{
  "n_experts": 48,
  "d_expert": 64,
  "d_shared_expert": 0,
  "n_empty_slots": 6,
  "normalize_top_k": false,
  "routed_scale": 3.13,
  "init_std_router": 0.0377,
  "lr_router": 0.000989,
  "vocab_size": 16384,
  "norm_eps": 1e-06,
  "lr": 0.0039,
  "batch_tokens": [32768, 65536, 98304],
  "train_tokens": 370700000
}
Below are experts of layer 7 (counted from 0) of a mixture-of-experts language model. Rows are named router (the router's row for the expert), down (a neuron's output weights, with its number) and show model dimensions 128-191. Each number is 128 + 24 x the weight over its row's rms, rounded and kept within 0 to 255. Numbers have three digits each.
Before each expert's rows: a language model's description of what the expert responds to. This comes from a sample of Wikipedia text that the model never trained on.

# expert 14
What it handles: Line breaks, list dashes. Line breaks, list dashes and table pipes starting rows or infobox fields, such as "- Succeeded by", table row breaks, "Sir" at article start.
router:128130118141085128080110114112103110149117139206116093144111130153114118109022109152150134131142108109100108109145109138110122148133102085107096137134144095123104113106131123146118117108146122
down0:196145136124168096138057092139148143148107097118130117122116118159092143091114163145134117124142132154096131090156133142150099103126105148128084120171100172108122142111139118164150113139135146
down1:151129151091105130132162174095099132106150124138162159181092123146084098166149146102141137136153166102109097158073095140152114150128120122175106134110154094144113120146125106124144143126136138
down2:156112140123149114104112119167098094111122145095146143149154093175122085096126139114133131142146131163078170134120178158120136141147148132117116145125153109134152121140108139151073130140142148
down3:108139146105160092110159154120095154099127110111098132102097151134127174091121146117159117132141079144120145162106121134130165121190131117173127175164107127153176120129154148140130076151132130
down4:133144134125127124121088128104129164113092138149128145130129153136160128167060124119186137183191089120121140100131120201168095137175089120100178096152146142158105102135125123133096123149114119
down5:109129161106141110131126183123101127106152108122130119138107134086095106100105150144130111184146126128161126163109130136121108124131113135113114161115090133121172073178163120134137143126148109
down6:126148150117144161114132101113167090114148142143129168151131090162129143126130113127168122152144147118127146135100112126139126176131135108109170116132132121132191111107150089137086144085117103
down7:123143107147126078098114107131155135116151173115130145148133106145125148137169127113111119127117143133127113148138110136101110129174100144157103174120076113100177098159156104154149097151112077
down8:150173123105125151099130132137108098161112106113125127101089178118116165131118113121090137139125121121122114121120078100141108155104120179112158106100114151130133111143153111130091121143137132
down9:153129142129136125127112142105122164141091109143120119110110141103138084123158139137118176158169068162131114101118121132121134129099096074136095146178161114119157133141114136135125154132148092
down10:163167100166122119129105131075113143097106127143087106096124150131149076130078112156121148107120159102157158141166076123121125105156111106166137132135106140128103166176158128126131149107115116
down11:112153109144108110127109145152169188121102149146149136102100144095129146095152126112140064104163175113125114159135130105098117119117156172116142180159112104106110123096118156129113129108136133
down12:149160157154107125166126144152106110106125188168147119168124099122107098128125099135141112132107102101124120053116130127126134145135142131141130137092151119139153143118112140136142109158052130
down13:123176095194086133124192146111128096127128116119131112117111110138108127137145146130145145141103126118122102137167105138146130136148164145152159110139110127170108148149137103134168117139098116
down14:153120149116118073126088122128194137124134140126144106145138153114145091120098122098109147148127137207162122138091147134133158133144155112125092113118167122152115153125132132121110146122129101
down15:113071114161125154118148101104167170144131079126134082163133113168118118129179148151143100154116102148082182163162123163138134118133132157125150167116133131142121129153130092176175137158109134
down16:142120134150129134166137133126096120108152106158097113156121130183141123108110125132136160111122132125157116122111101124085156111139103145103123167126132097109161136161147118101128176161174147
down17:152118132081119109140130145137058141112115077151167158117194145113137141138128107163107135161070043125124140130097167120143100077138084120140091109161117159137136175131112104125123131105149130
down18:126131088137094146125149145150092114094141143108117162102112083142140146134148154105097101114110110129141164121131145125121136142134156154169139100110118105161137154141211106123133073099186179
down19:096107124120108172111153137140089115114129129114135080104168149154134153161151127095126135129132107120117121123115140119123122092131108128138113066180124138131122095101116092065130077092118104
down20:143142114145108187167134144114135152180117116151146161134147159081117078160093145151174081149125119109106170129130166107126111108147127128139163166127108135108132107132152133100135100113108121
down21:172127122137115163132096097081112148143136106162150143152140123104097108126161121153156130117110113103137088102096071094145123120150137135109120119107118114113129111144137115146151152141126106
down22:126094135166101112146107133135080146116097124130148131160173155146106131116126107157132168142145091106106151114098124117111173153131173086151129148131138143180109161129115125112088118121108127
down23:114135136096130142139105150102114172102108126146110161105151091123114149193112093127100143103152153143123106160096171136177122095113123121154128167141132154138132130118131096155150104165149083
down24:165137128120127097139094081113115117125103096174112108127103086108190158116106128119154116119145125162125102156169139136095139126141114143109097135177127123146132116099163139171133154144128121
down25:146169126143105135157130107127175091101122119148151167117097196113134138146104114100136113104142159145080162117134139142137131083118131109090119098126105140172119129178157151122158138149178108
down26:125109144074167126143154131188140135149107120117171135144112091128148084171098162146081142149112091176147110131140128106160131112149144110122139132128141110138174159076142169120098136118141149
down27:120096155150146075057141114133097129085169107096138119145149129138101159136077148121116177157128134162125116103154111157140139099167148124118115134093137130144142179145115126127111141172139104
down28:112102171090137131122150144070133115158132093144123138145142135130156137101148128122117151138114154113148134144126130090138131140134115139149158114108101145159110135113155203123121172112096137
down29:114131134139148110171127104125163124069103129120139106126133104119109120104128112099151157103132202115087185113156130118111111158135101173088119119100145124105136113114082108152113106096161113
down30:162101105134090087112134146157105126125102117127099166156140089113117176149156116139116158113109138159144130111095129128176162179126102144127138095085161123106123142144118107117136107107121118

# expert 3
What it handles: Name-start capitals and born. First pieces of proper names and capitalized words (Kar, Th, Black), plus born in footballer bios, the, a, and section ==.
router:115123101137075114140109116120119111150131134155127143150108135151117104062145117139145154149138112120111107112138117143106114135145094123119140145171151139119106109108134165140109133104136113
down5:098136151091182082128115143114176192152096140110117152137140176145139113139128131127137178078132127152146110101098131103145131146089141138113143103158138153145092121121078162108148111076124199
down6:124115130143083147126106123147127193142126107148100142108117106179102121172152161146142148164142143082149082128091110170095166130124127158142140143132108123148104132146128105137151114098123072
down7:086109129079139149126175141123176101138138119134120158155131122129147115124128134150132164128144146110168124137138187120117129167128167122088085109153151092163127082109120085138102143133143126
down8:096094123135147157171148115147125110160198109139130097086138153117169142151149122143131155126136124126143175112131115101073122121113104112139129120118138112115140133124109076101152136128060121
down9:142146180096128132103110122144163117107084152161149123133159118203105100115120145140071181121139131148099161132093111126114150117164150129127126166134108103108098102114135164095127117118098163
down10:111109131111172124166134115170131105086185159095137080102164104148121163097154112164117178121112107123121139131123118100090117139165175116121176123149138128131082133113122145165115119184110113
down11:134165135147064137149157174104153104139130107099137116137144122102104160108140150154138139123121158140073160118119084156141108103129139112128095112115149171146123175142138102125098085146146145
down12:153109165111134139148135138171094117107140109138201105058101097125142092122122158120164089111109118139158120125150126096121125155122111118138096140135176094116131077089105126116129091167163148
down13:106091154100118139092128166125129142160139099107141130136132077146136141148157156141173073148154120143115150119099089148101127114096140077136103127108139134141111111151121160111088145135124140
down14:119108134112140133117107101141147141136086099157088092133132139149116165121167116138123124131134104144152165175102096181107125143101136166186159147106122134128117138143143127101140156107110128
down15:175128154095120144095134135123110135116102109163138091131129166137162178120161171077131151143173134147131157092135111129131080145110144149151114154127104143163133128113147115132132102151137132
down16:119149134135120103134130121136143160162093155106082154154147157140115154129104149147150083177135138122111112125150160106196140139102174075107142129088143104146135158099119143132087151141094103
down17:113142156142111122135120105127117170173104105104110146090146105114155126109122157118087143163180153137155121160118107140070131115101145095125149112142110111097154108131058157164148079128120118
down18:152136165162108117137116148141147141131108151108099125101126143103113111161098084145122145112161119147178112131150113076156138109128125110159119151119097137115069155142156117137115147116168111
down19:123124136186058146160152116077148159142121078148135146146144128124145086134115153171135133091130124126092079097123116077093084118122140133139147139114103155124084068136139141101190114123119095
down20:142111159140128113133138100139098126167133084113115139084139154134170160099111167123107154146098133042119113201115113154132171137129106114123169123160155141084111147112107144132164119115084091
down21:111187135154166129150120131132092101069102069127164096118188106147121125120112126133158111170121117114079152129098143091112120152116101174153127135194163102152112108114114116108169116123101140
down22:143162100085123171152101129108140138136116117152081103114137132111155185080105145111133152109114163146114099122094136159126163163122140118108132128138140109125096140110149096131120110114167175
down23:140114148086128122151139129114135191142145116141178154148134125145126141143102150099164129151098135097147137151153162175120133106097132136124145124119133142135119142136136110123071152158146096
down24:104162146133144146117104127164081118117143132070089110147147150135126134171145104145114102181138121112122107070131131153133168136131110086173105076148161114167111127154131136165078133144124145
down25:110167138103156084159132120135133142126093113137193104121105168108131120120152126121136172121105148105122133134129160094154121128118119168115108169147157110114084152119090103133122126118124139
down26:119132103090101128112162125138101145097090153107154147132167116148145136100071135144125157106115129132129131093084143163137143156087117138175070146159086121149168102106124080126162148167138126
down27:136146129138107114132110113118114124172135103106127088129096114120133168115161118135156140154128122124061128137140101143059116066101091115104115079161136146093156141135160119174138141100158149
down28:100133121125122116161105123128140098114105084111105105128113119172126133103136126128165151111162130102120135142137143099155143107134181070074144120120127120081077106179100083085114110158088132
down29:142108105108157113155146111123134158153120105083140112158155150156199158119132153102148121137120120112093143126160138173107132167140102136122134123089092181115118087137039134106133097106122114
down30:146130155108071105141083160122147129105139090124135143151127109141101132131149107123137149125081180168134110136098105137148152137158096108126160145148130121164136132140143140132047108104142152
down31:108122136061114132098128171116134108100131124115148124129083089135164077082073146143101111152150128097139137114143104121145124154151159113130129194117137122130103142152141110181142106102144131
down32:118142123136116159117111162104102099146127136101118057150109129082095110084091132118127165100085128105114112127094140115145176157102123116102172151134143138118143135145133145131125128156123125
down33:139134136148116145140137112153096103117130134131177151158104138153065184142115125138160130109146165132137176074145120096122136094149127165150141130126118118185139124079105163141152120156152119
down34:174134131122133139154121121135145145152100156124127119133133168163091134153149155161158122147161122160164132147173118123133104083092118099093103128146160135120050081127132118147113122109139064
down35:101157096147176121138107088120151172111126096105148147133120175111106171117149114119142139116171160136154102115124110104124135129135173113153108121153168125134113120099141153138165142147167088

# expert 47
What it handles: Heading words, common nouns. Words after === heading markers (Doubles), the in prose, commas, place and person names like York, Australia, Louis.
router:124112120137140086163105107118120118150132139162123177139120118146154119090092126135143140141139108110118114106135122142114121138142106118115103145090144117114119091117136122140125091117131109
down0:118142077102159108131129147160132111118115126108132130099152171112136088121130142124088077116086120108171123134164144170128146109132085129141123122134129128146087090115104118133166103105140159
down1:146146145136137128143110139158160140156100126081168143121119151146123085146113170158078082091168108124101078147135131146139123137144128149100129085146117132112143107114121088099133117149102149
down2:148146127129130104106127107127105097129123090160129162105086109163111133097101146106135126126131069162141149077143107136120134145162161140142153143135101164164124106130134202104139115145119149
down3:138131135124110147157126122111119106162133138137126167101169149128123094136156109099107121168148120119094121118147165119136171176149138128151113111137109138142162123125091135093132161148116098
down4:148123117154138082088113089176120129135123127111126166131101083130072118107150098151126100143173127125139116130166141133105125115150114125044123141182145089098123182115145159111154140110146103
down5:089120114117110163099129148136101145170098103128132071117133131108127128130150131121126114147113105123151172142112131147144088124115168136090136116153112108103096158115158126109101122164121105
down6:117132133146118166123092106155117127079110118116141121161151119116099094130151095122123121172172136172153164138127130165114121131185109130096122107090152113159111142141149135150141143123128104
down7:136124088109122090110114107163117073145093122076171152127096123134124121157144150127112155131101114086132151102140137130139133146121128104141120143155146122116144133097109150180140146124155143
down8:129123103126171145131143160091158148111112115153105123113141142128133112167127118151139150146100113111090132122148171107119156097144127091105156096122141129114137118129109113133163112112082203
down9:157134152113147167164097120141140122147111105168106117116077092139115147083127149105113150092113116141186140134145137123111092112098098107133126106143113140128124144144109089123120153164119155
down10:147153148138133162100115097072152156121102158092140113122156163122108081093168084162152128150128105103125121113141164128123149121166147111134141155089151124092120134145154110115121160087105112
down11:088127152176113133111058150109135138138086162148124115128150112140115162075141146094136107156173140140142116095129125132134111119098104077153132115130136129164132131123152149127149170102119143
down12:159159170142135176145112163105137111129124119154121077131147119133150145115121131103100180154145145143151087137100157126121152150136134138143115100126137132156125122155123131127115103081113152
down13:112103179135126158117145111116132130168102112157139173141155136163147149106097090152092124134092133120107082156156150150106117129120093137092165125125141134128115162144176118096095129091159104
down14:112137123143141135149155130133105155130149137093119153132126209085100159133163135118131139141152106147119127178140151126139075126118109133159142162139131087130102143169150134149123146115147123
down15:165120089133123136163096141120099131096148142108126155154141154140124169143140110126073133103097083093154122100144119073152103131151142091091120150119118117162092147129121114165145100117108099
down16:139105103088160144161126099124075144124130081143129109128145148094090119091131131099091116115119104146108113123124129138151138151158145150130130073123079094154115129114125114139150136149147124
down17:155109138102150104141096136130130135164152109162145152117147132098099161131148141172150121121121130150133073135120136164155134100120138133100123111095131106132113147102130111088091121188075173
down18:115159150123130136110125117128127097098109098128152101139110155130147088081127149160103112133165087092126116101105139101138137083121133126154155068119101157087104157147123108125068119146156124
down19:138107190134118105136129193132137119168123095124126143125163090133106137126114087138161146153113122171120117128106147112112129141160068130090128127107126156129104141130125128175140101132170123
down20:083134107149099134096129097106123164152145129125122136113145126124129150136108100092116128157131109131113116175164123119105128151148102108114104121110165139143133070145138148161097084117129117
down21:065135140149115165141123084119131151094136132155149112126158170123102107103121112133150144106152160171111135116138141082142142131084195143109139123134128111132141152137156140171110131152143131
down22:108138128104121107106113119147112119145168136108119187118120125144147148163172096104115102112127121108118147129139137127114102113132141129174144082105145113125102116157083170172160139150111155
down23:143078111093142139102141078113149089152095110123132092129171165138117133119145129082140104122138100148121115136117131096133165146128132118099098146137168177142101117122149140099091115134143135
down24:143113086163136091128090099098116154092130114086149151099128176119113110150145103191116120139139125175201115134147124153109135101149184125096167120090130123151086095088125111095132114120093146
down25:100105123161143102117133117159133122087130091103156153191120071137115147109151158103117112114101121139147154105120106112170130166141099132152130126123100094170128128139113136113145154097119151
down26:135108145139157094133159103104134150065139124134157110189089181149109104104169179124131133149150128133152118154154112122135098133148162188136113099113148129102121122102132121157155131126091090
down27:084109122182183112125135101118154136159133141084139152093107126119150109113141106165122140161126129105138108112150146089123147133151100118146113132099132102148158084130074137147116088124155128
down28:101090117083090142132135142149103155122097106139135107101107131128141152125115147072126115149174121121084085146162142165106132135104138165098140138151112172109107171150074133120127154121151108
down29:122124168122128130126114103110066143112088111073112105129117136140135111159156137169108106132138163112140126149137154059111107125139170103107158153111084105131149103170151150136162103163143108
down30:126141159151161132156109118109155124136132150101106155111076116131136155114088132072139134131159126112135122114120149108129113138145111134176158105091082138140138156120117128152126210116155137